Weights of a small mixture-of-experts language model, trained from scratch on English Wikipedia: vocabulary 16384, 3716 steps.
Below are experts of layer 6 (counted from 0) of a mixture-of-experts language model. Rows are named router (the router's row for the expert), gate (a neuron's input weights, with its number), up (a neuron's input weights, with its number), down (a neuron's output weights, with its number) and show model dimensions 0-255. Each number is 128 + 24 x the weight over its row's rms, rounded and kept within 0 to 255. Numbers have three digits each.
After each expert's rows: a language model's description of what the expert responds to; "comes after" lists some tokens at least twice as common just before its tokens as in all text. This comes from a sample of Wikipedia text that the model never trained on. Tokens count by the router's weight.

# expert 2
router:162090073169123136083157109127078119113155149159136111150164139138160132156145158099122162103136137079120140118153149146170107146160154133084154134132088106124116116130114130091160167159088120142145080149114126104166165151114109154084104142165120110147097138151138097164147138116124153124140125139115087169136169166090171099137107157120130170116110144100108103138063120139135094117106124124168122147115119132136160115105120118141158148123090145116150092113122138106150137127150118127098146108133159149077113129125138112174082153114103144112130169117109104137153111160139088156105098134130149160140118106144190134116107139101147136140123116120110149111114101135128107153098130154157167120147114124108110119083149080125146157111163112112141111089094115138126102123126125
gate0:116101136126142048163161150122121136167114140177164124143149159144124103065153135165136117103131110120111129102110116121163151094147137151133115159158097108106101165116128154130142152141129071164151123106151106134098130148087137119127102148134157109061078129161130130137134151141185157123103107124134132133101136133098151112103149132192125154077128142146146120093126120155127119122140131135115124119093155172141128078166142094141126136095151111113082100136119135126182154154144098155097111121102132126118161159100126112150123134124100124114126103141131132159149115156107147170116136100103115183122139144162106148081156170093128157132114115143100085132120126127105104116186124132125110088139093140134167101141104150118127153148149119110130125103113117124130097154128103
up0:126127097116151124165132186141106156114131156102137122139133126087107126126124121125109112160109159127067113142119104106133158132150146120151109103152159150125088102157088158133147164111128125177138110082118156134153142124118133125123158131145116149131114092169149148142123128086115144101114125098161147174108165113100139110121152139149139150154135183169110122122139167138110119134142135151090163101101165202135150121121111120137100121101161119159116134116129146155133113138138140186108059082170101132175147108139146093131117102091105151098097116116125128098126163155164177128133153101113093045131138173109129108110120131086148112125114143125099148158124113152152177139123112113145090112134127129130152117100152129121127140144095149145114119134128127105096099120097118
down0:105135153152116149134166123124118077104157099142120132126107118110140154102108124113146173153134138113160171120116139130103102101141088129080159162123117164118124151116107100120071148127101157105081124182139121107123117096096126123139119165124169179129167114126109138134146147149136133149139179134092167111157084127144155173122131104080140146105163155093116100146125086148181137119102157121147096156147103108129122107153133157104149127146146123120164120156158152137127164100106187107155150120146153162054131096170110140125115123147141097107149103135100144127105100107148131096098084113132155128146138106122150157155090087134127125116100102129101109128102129189092147157112132097105108105111138173115110149155125142121127132123125106107154138123120134149130113137110127
Infobox field markup. Infobox and list-field pieces after dashes or colons: field names like Position, Website values, degree/minute symbols, coordinate marks, years in parentheses.
comes after: "-", ":", " (", " /", "\n", "|"

# expert 0
router:115101131145149155170140125126101074090161131170141157113159130118148135103094135136129150125163129139112124137140132142118138121112119106068125120131153119165114128126134157089177119125170116135145113150154159127113106143096137141138127107123147114149155143116069081157104082109154138142100147137117156148136113116147116151154123126140117098125126076127143138112129098104164153118147148179165140084158102162095145155115119110149168086128109111081181117126134155060175122121127130132135136171055116131146164181144094106096106145105157150128126133107142155139083140127119108130077110126138124110112129127098178145126133148105145104108144115113134121084108102084107122138136171120093090132180123128117102123172114140152148177141124145126135116138123141117116119095104133
gate1:174059116131090096208154161150120133120149157135162125163153111140125136131115124163100141138123121098122096150107141137155113102156151100129107136148131103085111127126153151111102140169138109130125130132155111150117127113096141131106154091155147133114156120126106113155092159199114139094132132132066153113103164144082182136108142147100116148109097190097130122130128135103119093102164130109146118106145118137118128084117119136094111121116120114098126122132108183091148095132124130123110160152098130094104107132135142154149128094119099152124143179138115139154123138102137112173106129122110139187130108153124144087132078142113154150141140092124104114173137147122117107150102098159145122112156132102094105119127104098136140149122119174132151105132113118183141097104156126
up1:129113122146111111085141139121061143130105120143121120155143141119111124122138160150126145152133100140127093189178117143143160080118118119108150065124173116119110143139146140097132106181129062144155107123137106165151129148134128134120086093146143134100169117109123130154113132154166167141109146159125137155148086136132108133120138140113127132126138146107113139132085132104123104070159091145145130125137073170139142116114135129118114107135150093112122125125094153078132132116164152129109126128087135076122114117111128099138099094101122173140140154137142124168139151119114072148139118163124110167084109121133159109150152137091175115151115123126160113160124167119121151122104134149167087085129097127103096141142125101094170125157103123081129110103098127164139114120180120
down1:115146107150165104133114121166148159124149145135139101164141101060118099101109129141109115151124154151113135099115152102153112111102112114087092135088133120119111158145116092129151112100143138151137162085142151120115119134150127109152153135150102090103130109135107080156142134137128148105122109133122140170117143168139149129098148133153170131120109106088155176160146101108155171136140098116124117130147161098147089109105136109160124121101099123122085119091128132170143138152109075119160110148199105136090168143087146155086157128120124142135129113125131147081097143098113143143105151149147159099160127158131170105129097137155109107088175146111110118159142112120162128116114091150119184165113131111141109126123163142138128101154145127176156108158116101134096123109160086
Modal verbs and data cells. Modal and auxiliary verbs such as will, would, can, has, plus digits, spaces and pipes inside dates and astronomy or statistics tables.
comes after: " ", "\n\n", " It", ")", "5", "6"

# expert 14
router:122152133135112115162132104108119104115136122124149126124137154090092112130111110108167137174160148132118102117090141171102101145107128124105142152109134115133107115139144133122163111104146128120140116146136146160085107080143175149141162170136108135116113126099136138127131117101102144149170176111138149155108118124180130156122155101104115148129157098108112133133124090152123161071167142099101097103175106111122129143163146087053164143127105152109133076124106096100092126130162137175168134115099151119134146134161137127133134151106157153133102150142138149107129143119110122138083115172099157135120176101136127156117111162086146132086094080105151169115113105112129129108127112066134130124135113128133126132129148131089117126147106144107187105168151128088157157165118101
gate1:134129146066166170133112140094112127142154105150142180131126127148171097116128213161148159105124121133141096153146122126152157158127098086090106091163100105086105099182115122168131127150105135169140128156143112106113145160082108156125166138133133133109127096111119106110110185123177122117142133117123132142145110146107105137157125144104108126157091125127121145144123116140126114140168127103153185135086141125144168158121143094124130110143112123127139113080166125118127152116118109118106117131084116089136102137112155093129105060129173109118118131129147107128139120146126127135146141141110137125147117103130150123124097101164094141113107182118165090118086131127117164139089123126124118115141149106096094170133124124136157138125123098128140146097154122137132187170177137
up1:123113106168145115124147116145169123143123144089139104090120105127138180149117115100152143125110136147118230104122126160124126097112137170167134138127113121148138151103126119128138145170160121133124112129117160117184135091130153131114125106130154191174137177139088147099127121128099129134161104122140108065126147138129123115104102112144090113094116148144116125119139128085100126117077160116152085128124090119108110110127112146133101100091164139154126158143132115111168128140152136112123130129148101127147141106139106135154143203123112124156128085143111106111126087152113150119100111123118077108138172116119110098130114137114101140108110090138091111142112123120134094159136139136109152154110134159185164115176127144141100141125126117146137164146112109151122106099051128
down1:108136152128090122123141156129161130101103159065152148140126112124148119131135187156177134103140129159128127150129102136126125140142160091139164128138137128121103117155123092156157109129171097143131099127150123104132184137138184137135134136179100129159071155149128115101105121156158162102133131107144125098172072123091121132158140128158122103101154121089102110155102122119119094111167087106162126102127080169141117108147110124135166148105084109123135141159159108086181141155159137158109155119120108126080132112142168132103128115168109125106151082142147066120143146156159134084098114130134113149149106128093132125117161129134132142119136132144151120087123126128144129105114130139164112124118114116152122131127139132138094119069147147123103101091145077173117101144124135
Line breaks and prepositions. Line breaks and pipes ending table rows or list items, and prepositions like at, in, since opening time or place phrases.
comes after: "|", " |\n", "\n", " round", " JPL", ")\n"

# expert 15
router:102118116111123140145130150138090143154137146131146102119116133140079131154055166161143104162106090143154145163154111143130152137091152152125107145136100160144110103087098106140156124116122106151160127099111135137095116105108177142116126091113096129131156122128154139119119122109115101136119148107148167074154157122119127128154151108133147116130086137118163103156129194134128141134159140147130148147129129120127142139179078126159097115096177117125135125134072141126122115122154081155137142104082137142139168106123137156124150079122105143122107133145120166135112165107119155086106111099141134124094127166149102134116103132068104109167130138103102103142133164148106140137159120096135106105184151142126105136094111149102156160164130137097098188176106127141081120133142126
gate0:116084117128115127092118119079163164125143131121146092129090119152143106157134149115121108160181146151194091159116094121092163134136153114161095122121116083100114155149115089116144144166120141167080128111121146142139143116134139144132141147116132094126182100142139098076100106153167157138130131113132111107141108129162142134138146134157151118125089156107123112130127132119158137106134152160080129110111134120133116112108156144137113123108110084128146100139147141103124126158116153090101107087106164114122104128155157146131134131173118142111114150109124170157129255103126132125115137147123078143103125153140110118142144131122133092111136136130133105133138144177094129135115132142133129136135125166138107157121104148120088115143075147126106148132094141156114150135167144
up0:096080129135138138090125143101172183137142148131136086138096126132135119135108138127108125155146138139181112131125104115112141125159179114171108077148105109106114114128136118169098106144114119165116126100098136138121113113133159143126143113142109120100139095144159098087111090109169151133120132096136130132147132114144108149132158153155166148149108161107097163163131166106175135110121141149081141133112141111135131110133145144122092122125129086148123112158106120124117120128117110123124111063127161123144112123135126162122112104154113137129102116111116175186117151088111149155122147110111071162078110170171106135143138129137123084122153169122142089127149168175098137125149121121126157134145142152114105148090102165135081131154082152120100145123077143180087138112168113
down0:125129132126091117159148177140097105130142119170131153112170169131143162108115152074176161120123144151112156122145134112117107079112130151128147124120093154148153159104154165121072141125145095141117137155126147101106136141101149102120128131192102110132118126134167100117141129110115138137107100157150110129152180125147133121147077133122107130151154144151134153131106141112166132132151143094138163102127146150129127123157119115129093128097094181112142130089089108112105087130141096079148090116156084157151150078155161117142098153142095123107123135099104119113160118134101125170102128115151143134096138136158207162119135168172108116113113077133116085127115155110115111095165102115117119166152136161146141106085114125125130139111120137085148120085136120130147135124122123
Biography verbs and digits. Past-tense narrative verbs in life stories, such as moved, took, led, returned, plus due, year digits and ″N in coordinates.
comes after: "1", " to", " a", " the", " and", " in"

# expert 12
router:107138152159130106146120087120130047122151102111075135135131141096087115129126152154136120148093146124129091121117118138115132119080136162108076103101162129138149109112140143175144132149144109144127126168156138089129088087134131115133137122107121092119134068139113145112094084103127128144137134162098154135139118125151141150112155104118149105139145139168147136119121119160159157114127134186077165131156122121077152131097097135143135105119103132134163128114136158105149121116084149151147176102135108119146112108146129127069156113134165163144155154136099126089127142121126134093106098117151109132111175149115094095101111124124158095093128133110139138109166136127137134112135085117142097120188179148121152140140131180129091124130123150117132138171122148074164164125109111
gate1:114153150112104111113113099109138119120157116137152113153135120159131116158144122155147146139148132143104140116121136139134112137133145144161101140110112085099111157111100133121146120163149111174024160129141127123123157134079151135122140117143158132155156106099083113079088166150158118158143123112135128141106122127140123136134102139121121159081135138134152168128157157101120094148141190152126095117126104138114133106154127129155114131091105099094103144131073138105128159156122096141163100148162225111123137119097143151142140101136121143148184153104119137132097133138076165139116121134090132092131122139113138104137121127170133120136125118132116108147087137145118108122139114117109144160110139115100162167114090156089123139133169154145098131115123116153127047090118145
up1:163121123114131114138112152153129134133090116063159135097109129146139130142156114138071110110164145111136134120120088146098166120087136113109154138127150165150120106157152123079100147136129112080162116137089116143139109126126127140130139158116076125099123145105166109126129122121077166123161144138103125113162096116131143131146113139146149083179155116076121104088105108111117164109138150141100128139138133141158157099101116131088139130166134121162155121167155024201121118115139149099128119129088139102130142154140136139142122169154131116108068114113146133119110096104148114162136147139165114101136116152138130148126093127126144116136165134127140114134137127129126147164125144108107139110129122115167127124120143133164166144120051136123174144099158123121101138091131093
down1:118140154164137124142137146114123132107174110144123146136121120173113112095155187123153156163115120173134157090099114114110116126100109171125121149148065089130132149116117152106137116135127154136109164146146139118120130126108106082149141101173139124126148110122118100094119118134119100113122126112140135138136156111150130161130093106154106104122125086181160137127165151092124108147118153166128097089126101151122134131144145126154133141114098107097167160139095091078135148151106119144144136135141187094127098132091132190105127074151150151124157154160100142143118117115136168120112142155105091143153105148075134118145105141212078132118108134101107101121126101136151143101098104124142104113117143132094154144135125136087142141128142166150136114112135141164108078153084157
Narrative pronouns. Subject pronouns starting plot-summary clauses such as He, she, they, who, then, plus sentence and paragraph ends in narrative biographies.
comes after: ",", ".", " and", " that", " where", " but"

# expert 6
router:110127119125142104115140212141138155107106114118151124118094123146102162098124147119177125105111107123117140097137153144155131093120120110148129163145133095141103192118115130161158108109113120151144149177158081108096145144137157157121138145152140139127121098131112159127168114122116107110177152115166102180161150157115104176133109115127119150132133157114138102146134110141108098136170127099125127108091119145129145153125165128129093107107146101152149142147089108152090113118124112115146075189137085119076136118093116104125128100099154098112144129128143147087135105145111123137145130089111138117135148107150104130140166134138099176140145124119139148109136093124112136085141144124133109080075157140109150104159125105138139139164123126098158126148170086106127175150198135
gate0:132112109153121131155150157104138136160158114107150155161102077161073146095137116126111129129136162102097145153143132179125080155104129112155158092186127110079130109095091139151136144142088141174128101097110144103131110128107152127139134136131139141132088133189157154108149141139121090114173143122131096115108176144134126111130167131140135177109070112114172105131143144126113084104160126120107128125122105124123110081117135138126120148146112111104118134106116115140092151117106137117148105138136165160127114129107067167151158110066139107134154126124094141135152171169130165120116133131136119140120167168112112152153121157120152142121141085135144135175161124122097155120110116145067111111092113115094146103168109140168099117112163143154122150145124113121139119145117145
up0:146161151107127069132114146102129111152129170145138123104186112097110146145120176137111134128134099147128130113140116116145128140104152114092141113160141161146156083155111164125119102173156092156091154134122123159139152135122147151113137103153161095119135105107068111086125163126130144127145114095123134134140105145115099159149089175087134141093141135132124147166134106048120102120179152099128109117119114150141122130139157131139133129120130145177137115126108181109081095127130134137103079123128145112102098134136145147112146141097153119131115114115148153124154112127123102118160118172143085103132064113117098144139138093130105163143149099087149107139160137092124155144133066119164147092091140129164118172127147111138100154138127152088130141122121142158098140118170139
down0:113146126056143102125136151145140095177107142171119095135086135161133134143085154145127144118123127125151143103117084112148117090094092148104128136163120105145106110154111149114106122116132129128144098116124129184135150152102143115143141124143143138114124125069115125156096155111116112112132116120111101160157140122102126110175128145129131084124138118113144093100117164093109112104119137105106127135135114086163121172175124126122147128134141118109083147140069140120093170105138178129164177148145156116121116149158133152173128152178140116105125143109127084091121133147103147108115146140181179138109087159098130143148101150117134160098102126105138135136126143121167144143123121127138084090185132149093130127105126149121119136123095075164140137151115200127127142165119116
Capital letters and demographics. Capitalized word-initial pieces like H, B, Gl, McC in names, plus African in census race breakdowns and numbers in sports or minor-planet tables.
comes after: " |", ".", "%", "–", " County", ";"

# expert 3
router:129116133148139105113055140125124146105138129108093098096127127151150136174134064123105113145154132115127132142129092148120169120149092125147097120151092132130139132144123135117122144132135166140111158123144134124171115122152124156107123176124155141104162132152145106126130109120112164117096105108124170126171109150145105109096077126118131097133118144152104128101110104155110158116095127113140121116104184108183114137116159143097149139134104111179121127149152104130129135144116181102115110100145109145126126108121129098114156166157161108104125113157151106087173134147136128094110168136103126125125136126107141126150113102131083111120152201129145125091116149101136146175153124142151115165138128152186100106139150115114173115126034119118091129131162119144118157117085082
gate0:136109150129182150150128146118125123095158145124144103119113124103119150144160118124119088102137151147120156117167105105090084111026171080168143120141077090190122118122117094099087125141144133136098097119118125123129135094147129143127144110120113151194129108120183143097099125147149151123112114138099154084138125164100121098106148177137137152102077144148128137161107123154127109115113140127157107119138124134116138110131132148134128128115162108147142120147119146110072093148137166118118157105159141111152160102114123141100152140131115158138157115128087106117114122148115107088153113144098092181134130168153130124162198143147140168124162101113136141134117106132104131111121120141142142113141136111127118121157114096127135111091116129141137119126135180139089163094103087
up0:123127171084146170120111135166145125131131145136100160172152125125143103127122158125115139101136118115142152128153154115162129105105151133145136098112104101129149114103159138161130130136139151095130127183104151143160139094143134132143168131151097119190111163130103147112121101089100120110131102127118136129130124168145190118142114134114106186122092122090161107143118113116124053140090109097133091116121141113154091131096121137132133140143132138132143138160176109126102141132134092117155128140145133107105117126082099094142156100137148154137040145096112106124158112156142139126124164109134139107142130130161123086150162092119109175104096134198116115136143145116110124168088128152133136158057127123118095143177085141137136105097096139145129137132110161135118120120152133
down0:072119118152097113147115147107122162148105135124148104131128152138154132116096131143119179152130148113098123129155104171112155155142140142093133190085201124119137106165154131107075109168100115130160193077143106150118166122128092140109130144093144128100129160130129138125126149132072122181142091099109142134126130097112137114131082139114153093117141142145151122107119147150155185104134099131102127130140101116144176105094136076125093142117103144155124125120135120133139135098148156132107129103136170110095125145125122107186140138134103108101152142147122147137132135118127149120129149144153168117098133110127120147127137128180111096103129154172117161135184108091116145114132161085083125129125104096100154144095122145132115107135093110126136176114118128112117143144078141
Mid-name word pieces. Word pieces inside foreign personal and place names, often after a capital letter in sports and data tables, e.g. K-ut-ia, N-ix-a, G-uts-chow.
comes after: " K", " G", " N", " H", " T", " L"

# expert 1
router:134145120094151117150114090101156098132161131138124150151130135136155109118097179167108146091148113161133125166135113128155158160172135124123137141139140147112109141166165136112102117097131115143135141083136135124106118134138170120141146133124096143093154112086116112151120153130156121115124138153180083111104097093118158119142146125141091127119163143120164163123151136103112140143175101108108162119142089142102128097136133061082149126137128126104119101145127155134092152130140140109122127144102149075164088152163141123157141147082131111153108101108109135148154124112117155178119096151088168137130106103090151157151097073136148111126087107165100125102110143104126162137152121158141133115138084080126121150127107096114099134083153125142117149119124113143109086119190177
gate1:148131151094148126104141142126100105125120164067103130122112128109134113124131136136151125076157097151175123152103148124133126142109104089144162145168093146128133134134105097144151128138155123150178151138145118150064143157136175069122089151171125123141114157116122125103131118117139167121133120149127132129133129126141116140139165085137140106091150166152137131154128124122138115156158132125134153118132164143115067154138154136146112145122158099131123110140144121111099107152119098093122099123095141128104100125096125052145134131126130096138143129148146159130128099138085124164127119116127172142101122124127125135115131145090145192131127149103108127116077168153131154153121082103161132091150137134147101107131142132051139134086102124138130137117164206078088127130166157
up1:091128143146089108130120120071112116146150126136151086138142118162139168124176137110124121160101135137125136064102146106112144114106143152143075157091153094084131108125126137129130131133108126099095128121084137115169132085119135139153108116101116176240150118138146132152136112178113107160116190128117133148102130135173171101149091157089107116145110111118120168132111103148136112138086116146111087116153111139113112112138141142103132085138131105100130115110147112139140156135145139130113123106122123140147148104127137139125111118133173144151132143151142112123127116132127127122133150141122102100098140153139113113100151092177127109165164099150149140124183146082100114118111181156112085151136118099129164115118094122146082111149138127148116126170137113117168146108095151
down1:096116144115136140127118154177138137124146171112104131124155166114124113132128165095135144114142116166165150117129107116122136171155119118095173139147145168105156060142142129129117136148130163160148133136105146172133131148116105116118147164121103107101112095149119105158123150113174078101112143145073168157129151120151119126084138097155126111146156140123089144138150148114120123111145142068113141117103123150157144138117140126138135115134118142092110119199107159124102092110124158109121112136120111125109105142177141128148092109115117102132162095137158141103087159101160126129147128147092118149103148156164147114094145188082121154125107110171128134119118118109147156133110122054073092115128099133102082088104138144085122101126119137159118109170125137126124161107117132
Section headings and openers. Words inside or just after wiki section headings and paragraph starts, such as Name in ==Name==, The, Early, See, County.
comes after: "==", " (", ".\n\n", "===", " =\n\n", "==\n"

# expert 9
router:130131160130138126148138172144154155145125136125095141121100159101132146120095150138158146148119159125134128095129115102103123085121145135121150166058103149110139157168117113103162107159131117092115152162099094156134127104162089182157077114133123082132125143148116147073110138103132153160156101160056125142100131151119117080101132087149085101126119121157153143142155104167185164121129120137157142128132139135126096139139135129117144084122122116143146105143153091101099154140154138132136082135151105137125122092120142109102113119158179120140103135123126093135109125127129096121111114123136130117143079158132109072136171108109103124142128164149115086149138141114118146167105132115101114118100148131179115138136112139111159102148076145134141122122155155118110123112067090
gate1:161098142143106170138119114087100112133106114117169115092106148100138116139126092131144120096137141108146093118175103154133160124162099114089136123128134144130118144127147112136126135157089119159144152130115130181152137135123116156130113147161176103151142129169143123151144108083135122182123133123177116153086101112087141135113134163124096109164117145102161120113102122136120119123170159108124127098143150146149107098140146120097151124167150119174166114139092113152174136129129105097166136153114133106088111088107122138130128168151167103113121130107122122132136136134109126148122117094146112120220091125106127129114090141102140104122139167121165142157136133113161099114150066134149154131120083134153136116121136134075136132141076071128134150200149107126102137106127119
up1:170102130123139169135122141128130128152122108182172148125115150107138128117139127131139140107139111136134113118147151114130149137150132122127138113158120169134125145119147155128144081118130102123160129121100110172135132135151099143134095094127143140121099123135138140142152120110177114172106112109200129136096098148109150119104102165133121159179107112141180139136119100152121122115154095070132122137100148146158076122162131139120139142166115100172167133156084101148151127145139117148164105144178107151113130082103065111120102111136159098094079129102142130154169108085103144123146147077096127111159100085139130129159121105146112087115151171132142103149111151108137096107139092145155142118116079125138096092159113131109127108159136095113111129163174125130077101150141120
down1:134158080110093141121165117116124111131114095184150160162141109116119139122127165104157166156154132126128149146139135093104104137115141141117131084164110134159149103106114127112118074093155159144082064091124155143172114126133139128155171136116144138100159130099154127109111149136148132127136105105147131151174124159148133124119076137117130106111083100141092144145128134194080112125120132127095110180107121132123131133121086113149152130149084143099096140093165142119123145136120161141118108157132119161153097137112103087124113063145143115093108110097097130089170119116138156092100126106154113153095154098125135154120148093100199145144159102130167126116137126117105164133131154122134143143123137138144140120177147139150133144087132130117129085133143121131103164135115145
Word endings and table cells. Final pieces of surnames and words, such as -ly, -wood, -ford, -kins, plus digits and pipe separators in sports standings tables.
comes after: "5", "4", "3", "6", "7", "8"